From a checkpoint of a small mixture-of-experts model trained on Wikipedia.
Training: a variant of Adam for the experts, 368M tokens, 5698 steps.
Below are experts of layer 3 (counted from 0) of a mixture-of-experts language model. Rows are named router (the router's row for the expert), gate (a neuron's input weights, with its number), up (a neuron's input weights, with its number), down (a neuron's output weights, with its number) and show model dimensions 320-383. Each number is 50 + 12 x the weight over its row's rms, rounded and kept within 0 to 99.
Before each expert's rows: a language model's description of what the expert responds to. This comes from a sample of Wikipedia text that the model never trained on.

# expert 5
What it handles: Past participles and verbs after was/were reporting outcomes and status, often in sports text, such as defeated, won, held, released, appointed.
router:66 66 57 48 33 60 33 45 52 64 57 43 36 53 58 30 52 51 53 46 68 32 50 31 43 58 39 48 30 55 29 57 63 61 47 68 30 40 49 60 57 38 67 42 42 43 38 58 66 42 62 51 54 65 17 50 61 38 23 49 50 41 52 40
gate0:48 71 71 35 47 48 44 59 72 51 55 52 64 49 49 31 67 58 55 45 64 45 53 56 34 45 41 51 38 59 51 63 70 50 41 49 57 69 45 30 63 33 45 43 65 57 49 63 55 61 48 60 53 50 51 40 52 59 43 52 55 58 42 51
up0:56 38 27 59 46 64 44 45 31 50 48 49 56 38 52 64 37 40 55 60 51 62 62 59 49 55 44 50 64 38 51 56 47 30 66 57 44 43 39 55 65 49 48 44 58 64 51 55 51 34 53 53 64 46 66 42 51 47 43 58 46 44 46 61
down0:40 41 52 62 57 14 55 56 38 47 69 47 26 30 51 50 44 61 41 58 39 46 50 45 52 50 54 35 36 25 38 54 35 51 39 36 43 60 52 56 53 62 36 44 48 67 68 61 65 41 63 50 32 43 35 53 67 60 65 43 48 43 64 47

# expert 28
What it handles: Line breaks ending table rows and headings, plus location words like at, near, located, York, Austria.
router:64 40 67 40 33 46 42 51 44 44 32 72 54 49 61 34 35 47 26 57 44 23 49 52 74 37 56 46 43 40 40 50 55 67 44 48 64 62 55 49 45 49 69 58 26 52 55 65 28 41 52 59 46 54 54 52 54 45 65 60 65 23 40 40
gate0:47 44 42 50 56 51 61 43 33 33 82 56 52 53 23 68 49 33 51 58 35 63 46 39 37 71 46 79 60 44 48 45 47 57 35 23 47 42 59 37 43 53 47 40 89 39 64 40 48 66 61 47 56 65 32 52 31 39 31 43 77 62 44 48
up0:49 42 58 59 38 70 49 38 65 42 52 31 25 44 48 54 59 49 33 65 65 61 34 63 58 57 44 42 45 69 51 58 41 44 69 36 34 47 52 48 61 64 61 49 47 47 61 38 51 47 58 42 53 31 46 50 73 62 28 59 24 44 70 48
down0:52 50 37 72 53 28 50 48 60 49 44 56 52 63 45 68 77 32 61 52 50 56 40 33 57 42 54 50 48 68 60 47 49 52 32 58 46 65 51 48 70 45 39 41 66 74 43 69 27 54 60 52 46 75 32 57 37 35 65 43 57 57 60 56

# expert 2
What it handles: Tokens that open a sentence, clause or table row, such as line-start table pipes, The, In, After, During, since, and list dashes.
router:61 43 41 52 92 59 53 63 51 68 54 53 59 44 64 44 66 42 41 51 50 59 52 65 61 52 39 50 54 57 59 19 32 52 45 48 73 51 58 46 64 64 50 43 72 37 48 44 39 49 49 58 63 68 60 58 60 43 43 39 39 48 36 50
gate0:55 25 44 63 43 61 49 38 40 27 69 36 39 46 56 36 37 56 46 43 50 50 65 63 35 56 55 40 49 54 54 52 56 56 28 52 23 51 50 60 58 44 44 65 39 61 44 45 52 31 57 48 62 62 46 45 45 46 55 42 47 30 58 46
up0:52 55 52 62 30 40 51 43 34 37 38 76 69 67 37 49 54 47 44 53 52 56 36 42 68 51 49 58 39 58 48 54 43 27 63 20 57 43 46 48 54 54 55 47 70 32 42 46 37 77 47 56 49 55 21 54 68 37 62 22 54 25 35 60
down0:36 55 51 61 44 30 40 64 60 45 56 54 59 64 43 60 70 60 52 39 51 44 44 39 60 49 49 63 46 55 45 54 38 54 49 34 40 54 48 57 52 53 56 60 49 67 35 53 44 54 43 39 40 38 67 48 46 34 56 54 61 42 53 65

# expert 20
What it handles: Line breaks before == section headings == or tables, heading equals signs, and bytes of non-Latin characters; also some all-star hyphens.
router:43 23 44 45 40 54 43 44 43 49 61 67 51 61 51 31 44 59 63 46 53 64 27 53 37 23 64 41 82 40 38 53 50 47 53 29 58 76 60 42 69 51 64 57 47 56 32 76 49 51 19 27 40 49 52 47 55 47 46 45 34 46 52 62
gate0:33 47 29 52 61 62 26 43 57 60 33 49 50 53 53 59 43 59 84 46 51 62 44 50 34 42 37 48 49 39 60 59 58 35 53 72 69 45 57 57 41 53 53 65 47 64 39 53 37 35 58 53 55 20 52 40 34 43 60 66 57 33 66 58
up0:54 54 38 47 40 59 27 36 82 29 62 47 48 44 43 73 68 35 41 47 38 34 44 50 52 45 29 49 28 46 55 50 40 51 35 54 39 55 45 34 49 50 43 83 63 34 41 37 52 56 55 58 49 55 37 32 51 56 35 49 51 36 54 47
down0:47 49 57 51 54 49 53 57 67 49 64 29 58 53 59 58 39 47 42 44 55 61 63 54 64 33 57 66 70 32 43 69 55 56 31 71 45 55 44 23 45 38 45 62 45 70 59 58 50 47 66 42 34 75 82 56 45 54 55 53 28 64 65 32

# expert 3
What it handles: Short tokens after numbers or hyphens: units and counted nouns like per, kg, cm, pairs, men, plus capital-letter word fragments and abbreviations.
router:52 60 65 52 50 45 47 64 68 46 32 44 50 47 36 45 63 51 56 56 53 61 71 50 33 49 67 54 53 29 49 48 37 36 49 55 64 52 67 58 75 68 49 46 82 40 53 29 57 54 51 48 47 61 38 54 44 54 68 60 43 34 45 48
gate0:75 54 77 63 43 55 45 54 36 49 61 46 59 64 51 37 57 20 41 36 68 35 54 41 45 65 44 50 50 46 55 35 38 17 55 57 49 60 47 42 30 53 50 43 45 53 50 60 42 59 55 13 44 56 39 66 58 43 58 67 56 37 55 64
up0:41 51 25 38 56 56 67 35 45 52 46 53 48 33 45 61 53 73 42 80 45 73 60 63 59 39 48 53 53 59 40 60 61 77 45 59 38 52 42 39 70 38 37 60 53 59 40 36 42 40 50 70 56 39 65 31 51 50 54 31 46 64 33 39
down0:30 48 41 47 49 59 73 54 66 55 57 35 56 54 56 59 59 56 60 50 57 57 39 49 32 51 46 43 71 51 54 27 21 57 35 46 62 43 46 53 59 64 61 51 72 55 43 43 45 54 38 55 50 65 74 47 58 40 66 33 49 58 62 40

# expert 10
What it handles: Possessive and object pronouns and function words after prepositions like about or on: his, her, their, them, of, which.
router:48 37 38 46 48 51 45 41 57 48 43 39 42 56 60 37 04 43 81 39 63 65 61 23 39 64 53 17 64 64 66 54 52 36 62 66 68 40 53 52 45 42 51 61 46 58 41 50 51 53 40 68 58 66 53 58 60 35 48 55 57 50 46 41
gate0:41 36 51 45 47 52 58 70 80 40 31 38 71 57 48 66 38 37 55 53 48 37 67 49 52 52 56 50 42 52 58 51 54 49 49 57 65 43 78 54 56 63 40 57 55 57 58 47 21 45 62 34 56 56 56 64 55 59 62 63 48 55 40 44
up0:51 28 52 64 38 36 55 45 32 33 72 46 53 57 50 66 70 48 52 62 36 36 50 47 41 60 44 57 38 52 40 44 45 47 59 35 27 44 53 48 59 42 71 59 74 37 49 32 68 56 38 46 32 57 50 59 63 56 45 39 48 44 28 66
down0:48 49 53 50 21 47 69 49 57 84 29 47 49 49 83 62 43 38 51 53 67 39 57 41 51 60 64 38 66 41 53 36 33 38 55 58 60 50 44 57 43 66 68 51 63 35 46 80 81 34 57 45 58 42 47 34 34 68 37 38 60 53 46 50

# expert 31
What it handles: Prepositions and conjunctions in narrative prose, such as during, through, after, before, with, but.
router:50 68 43 65 62 61 46 60 59 50 40 62 54 28 49 50 53 54 43 56 48 47 38 57 62 33 70 50 59 67 53 53 59 39 61 33 52 56 59 76 51 50 46 33 55 50 39 81 61 65 47 45 69 49 41 58 59 59 62 53 37 61 66 46
gate0:54 76 67 60 39 41 49 68 50 33 58 56 25 56 57 53 47 38 38 36 43 51 60 41 44 38 64 48 60 52 68 44 46 64 62 49 63 61 47 54 60 46 51 51 61 40 66 53 68 66 33 50 62 43 33 51 57 54 37 63 47 63 36 45
up0:38 27 35 57 80 54 65 47 51 56 48 61 83 63 65 53 76 31 45 59 34 52 41 56 65 57 43 45 31 32 53 55 42 53 31 55 51 47 47 58 46 56 57 52 41 76 37 45 48 40 54 46 41 71 56 40 50 37 53 28 52 22 75 39
down0:21 57 43 66 45 24 34 29 64 37 64 55 52 51 35 58 64 48 47 36 37 52 58 31 46 70 53 45 40 42 56 72 54 32 34 51 37 38 55 40 55 71 21 60 64 39 32 47 41 42 48 56 59 60 41 58 57 46 13 53 29 46 60 35

# expert 15
What it handles: Line breaks ending infobox or list lines like Website: or cast entries, plus numbers and equals signs in tables and measurements.
router:48 64 73 57 35 73 65 45 57 38 37 48 44 63 43 67 37 41 66 57 29 48 36 53 53 31 48 31 27 48 42 52 45 58 52 60 61 47 61 47 49 39 61 70 41 54 43 52 55 44 57 46 57 27 55 58 70 38 57 60 41 43 77 52
gate0:58 50 49 61 75 56 48 62 68 16 53 31 68 47 42 32 52 61 56 53 47 86 71 21 61 61 44 57 66 35 50 76 45 55 50 54 43 53 66 37 44 52 53 47 78 55 54 46 22 55 50 45 61 51 33 78 64 70 53 46 28 63 45 47
up0:40 62 52 44 60 34 34 58 46 64 63 56 48 22 35 38 54 24 49 25 83 38 59 62 41 48 72 53 19 66 77 48 51 30 47 34 67 23 68 57 70 52 55 55 53 40 41 64 71 54 53 31 30 58 60 56 31 42 64 63 69 56 38 37
down0:86 43 54 53 55 51 55 65 38 50 44 71 67 41 82 59 53 61 37 38 42 64 60 53 44 51 58 37 40 55 60 52 56 55 41 37 32 63 58 30 27 51 40 49 82 44 53 52 44 60 43 78 43 51 60 46 70 54 58 54 64 41 36 62

# expert 8
What it handles: Function words of and the after nouns or prepositions, like start of and Battle of, plus numbers and score ranges in stats tables.
router:37 48 56 58 62 62 53 50 53 42 69 48 72 42 16 69 46 47 59 38 48 21 53 31 51 50 59 61 40 62 51 15 54 39 44 33 67 32 68 37 27 56 51 41 52 55 71 48 39 54 53 39 52 67 38 48 32 37 53 54 52 45 43 44
gate0:48 36 60 52 49 29 51 45 46 54 63 52 46 29 49 37 41 48 35 63 70 74 47 77 30 53 41 66 29 43 61 50 43 67 45 63 47 63 43 49 45 26 30 61 52 52 57 58 62 30 39 50 58 37 52 44 49 66 38 49 61 44 47 43
up0:44 76 48 49 44 57 50 52 63 55 31 43 52 84 58 60 57 34 60 47 54 52 46 45 70 32 44 56 62 48 54 53 53 60 54 41 57 46 51 45 48 50 83 39 62 69 48 37 39 59 48 48 54 46 47 64 53 49 44 43 33 55 61 67
down0:41 70 55 43 48 42 25 64 67 49 45 15 63 44 42 51 49 52 51 41 45 64 75 64 44 53 49 59 56 61 50 75 65 28 46 35 45 51 61 62 75 60 59 82 40 46 45 63 26 60 50 45 45 29 40 48 56 49 66 43 39 39 72 54

# expert 7
What it handles: Verbs after subjects or modals and the infinitive marker to, as in began to, can make, take, worked.
router:83 35 55 45 44 46 39 44 42 57 53 26 59 52 43 61 36 72 49 72 39 44 57 30 55 63 38 72 20 58 72 51 59 37 45 47 35 57 61 54 48 60 34 53 62 61 53 41 46 50 51 42 43 46 63 54 40 53 33 71 68 57 51 61
gate0:32 55 42 74 42 70 51 59 62 52 54 37 29 48 56 39 61 52 50 41 53 49 47 48 37 49 57 48 57 55 29 71 47 59 58 36 55 42 30 57 50 51 77 30 39 77 55 48 56 54 61 47 47 30 45 42 73 55 51 62 52 52 47 48
up0:37 56 49 56 43 60 46 54 57 62 64 29 51 65 62 50 65 69 36 35 64 44 51 46 54 51 50 53 40 49 19 45 52 57 55 56 36 57 45 45 38 24 48 46 35 60 52 59 69 52 32 48 39 24 61 51 57 48 46 68 54 47 19 71
down0:42 54 50 62 65 52 27 44 46 47 55 54 44 48 55 40 30 46 47 47 64 55 61 64 23 46 69 32 62 44 66 41 31 51 43 49 82 47 40 52 43 56 65 50 60 29 51 49 72 32 43 33 52 27 47 63 66 49 42 43 35 57 43 42

# expert 27
What it handles: Suffix pieces completing words, like -ing, -ed, -ation, -ize, -ment, and service-type nouns such as safety, transportation, power.
router:43 55 45 52 36 47 27 50 44 48 42 52 46 50 53 66 70 39 44 59 50 61 77 38 65 50 42 47 42 66 39 57 38 31 71 48 27 47 60 39 37 66 21 82 60 32 57 53 55 72 40 58 69 40 36 48 48 40 33 62 57 56 44 41
gate0:54 34 40 41 60 35 46 49 37 53 36 43 54 56 54 33 50 58 49 55 38 26 46 57 48 51 40 56 50 39 52 35 49 47 55 33 52 45 59 30 52 85 46 58 76 65 44 93 40 49 63 53 50 39 47 54 67 59 42 65 53 25 66 43
up0:51 60 71 60 64 54 57 52 67 44 53 30 47 58 66 46 86 51 58 31 56 44 44 61 30 34 53 57 54 41 44 53 60 21 57 28 76 47 60 62 66 76 61 43 65 38 51 39 55 46 57 28 74 58 60 63 47 71 43 54 52 55 48 31
down0:48 35 42 42 31 60 45 34 39 44 45 43 56 53 63 76 65 71 50 24 60 50 32 38 42 44 41 47 50 45 31 58 46 57 50 53 56 28 48 34 49 54 59 33 55 58 55 36 47 34 68 35 45 59 51 46 35 45 41 49 37 57 33 53

# expert 21
What it handles: Line breaks after a sentence-final period starting a new paragraph or section, and == heading markers, plus table pipes.
router:50 53 38 57 51 56 57 80 19 51 60 40 49 45 55 57 33 69 24 50 62 38 38 48 44 49 60 59 35 64 71 50 79 48 33 34 50 54 50 38 84 72 38 40 46 49 54 54 59 50 58 53 35 73 67 44 56 49 49 57 42 41 57 44
gate0:51 78 45 52 43 71 52 54 72 54 51 42 43 32 41 58 49 57 81 55 80 50 51 57 49 53 45 58 64 57 58 48 13 41 60 65 49 24 53 43 62 51 46 48 61 65 56 42 44 51 59 42 51 42 60 66 32 57 60 37 54 54 50 30
up0:36 39 78 64 49 39 48 40 52 46 34 46 37 62 63 43 48 32 23 67 33 61 65 68 44 39 46 55 30 40 51 41 55 51 45 31 49 74 35 65 50 41 57 69 50 32 65 50 63 35 41 60 47 60 60 49 43 61 35 51 27 49 67 56
down0:33 39 46 50 28 54 46 45 53 40 49 39 59 47 45 49 52 65 46 37 69 54 59 65 37 46 48 40 51 41 34 37 41 27 41 28 46 71 55 53 54 57 52 64 38 51 49 59 60 28 72 74 54 53 53 61 41 49 66 41 21 55 39 62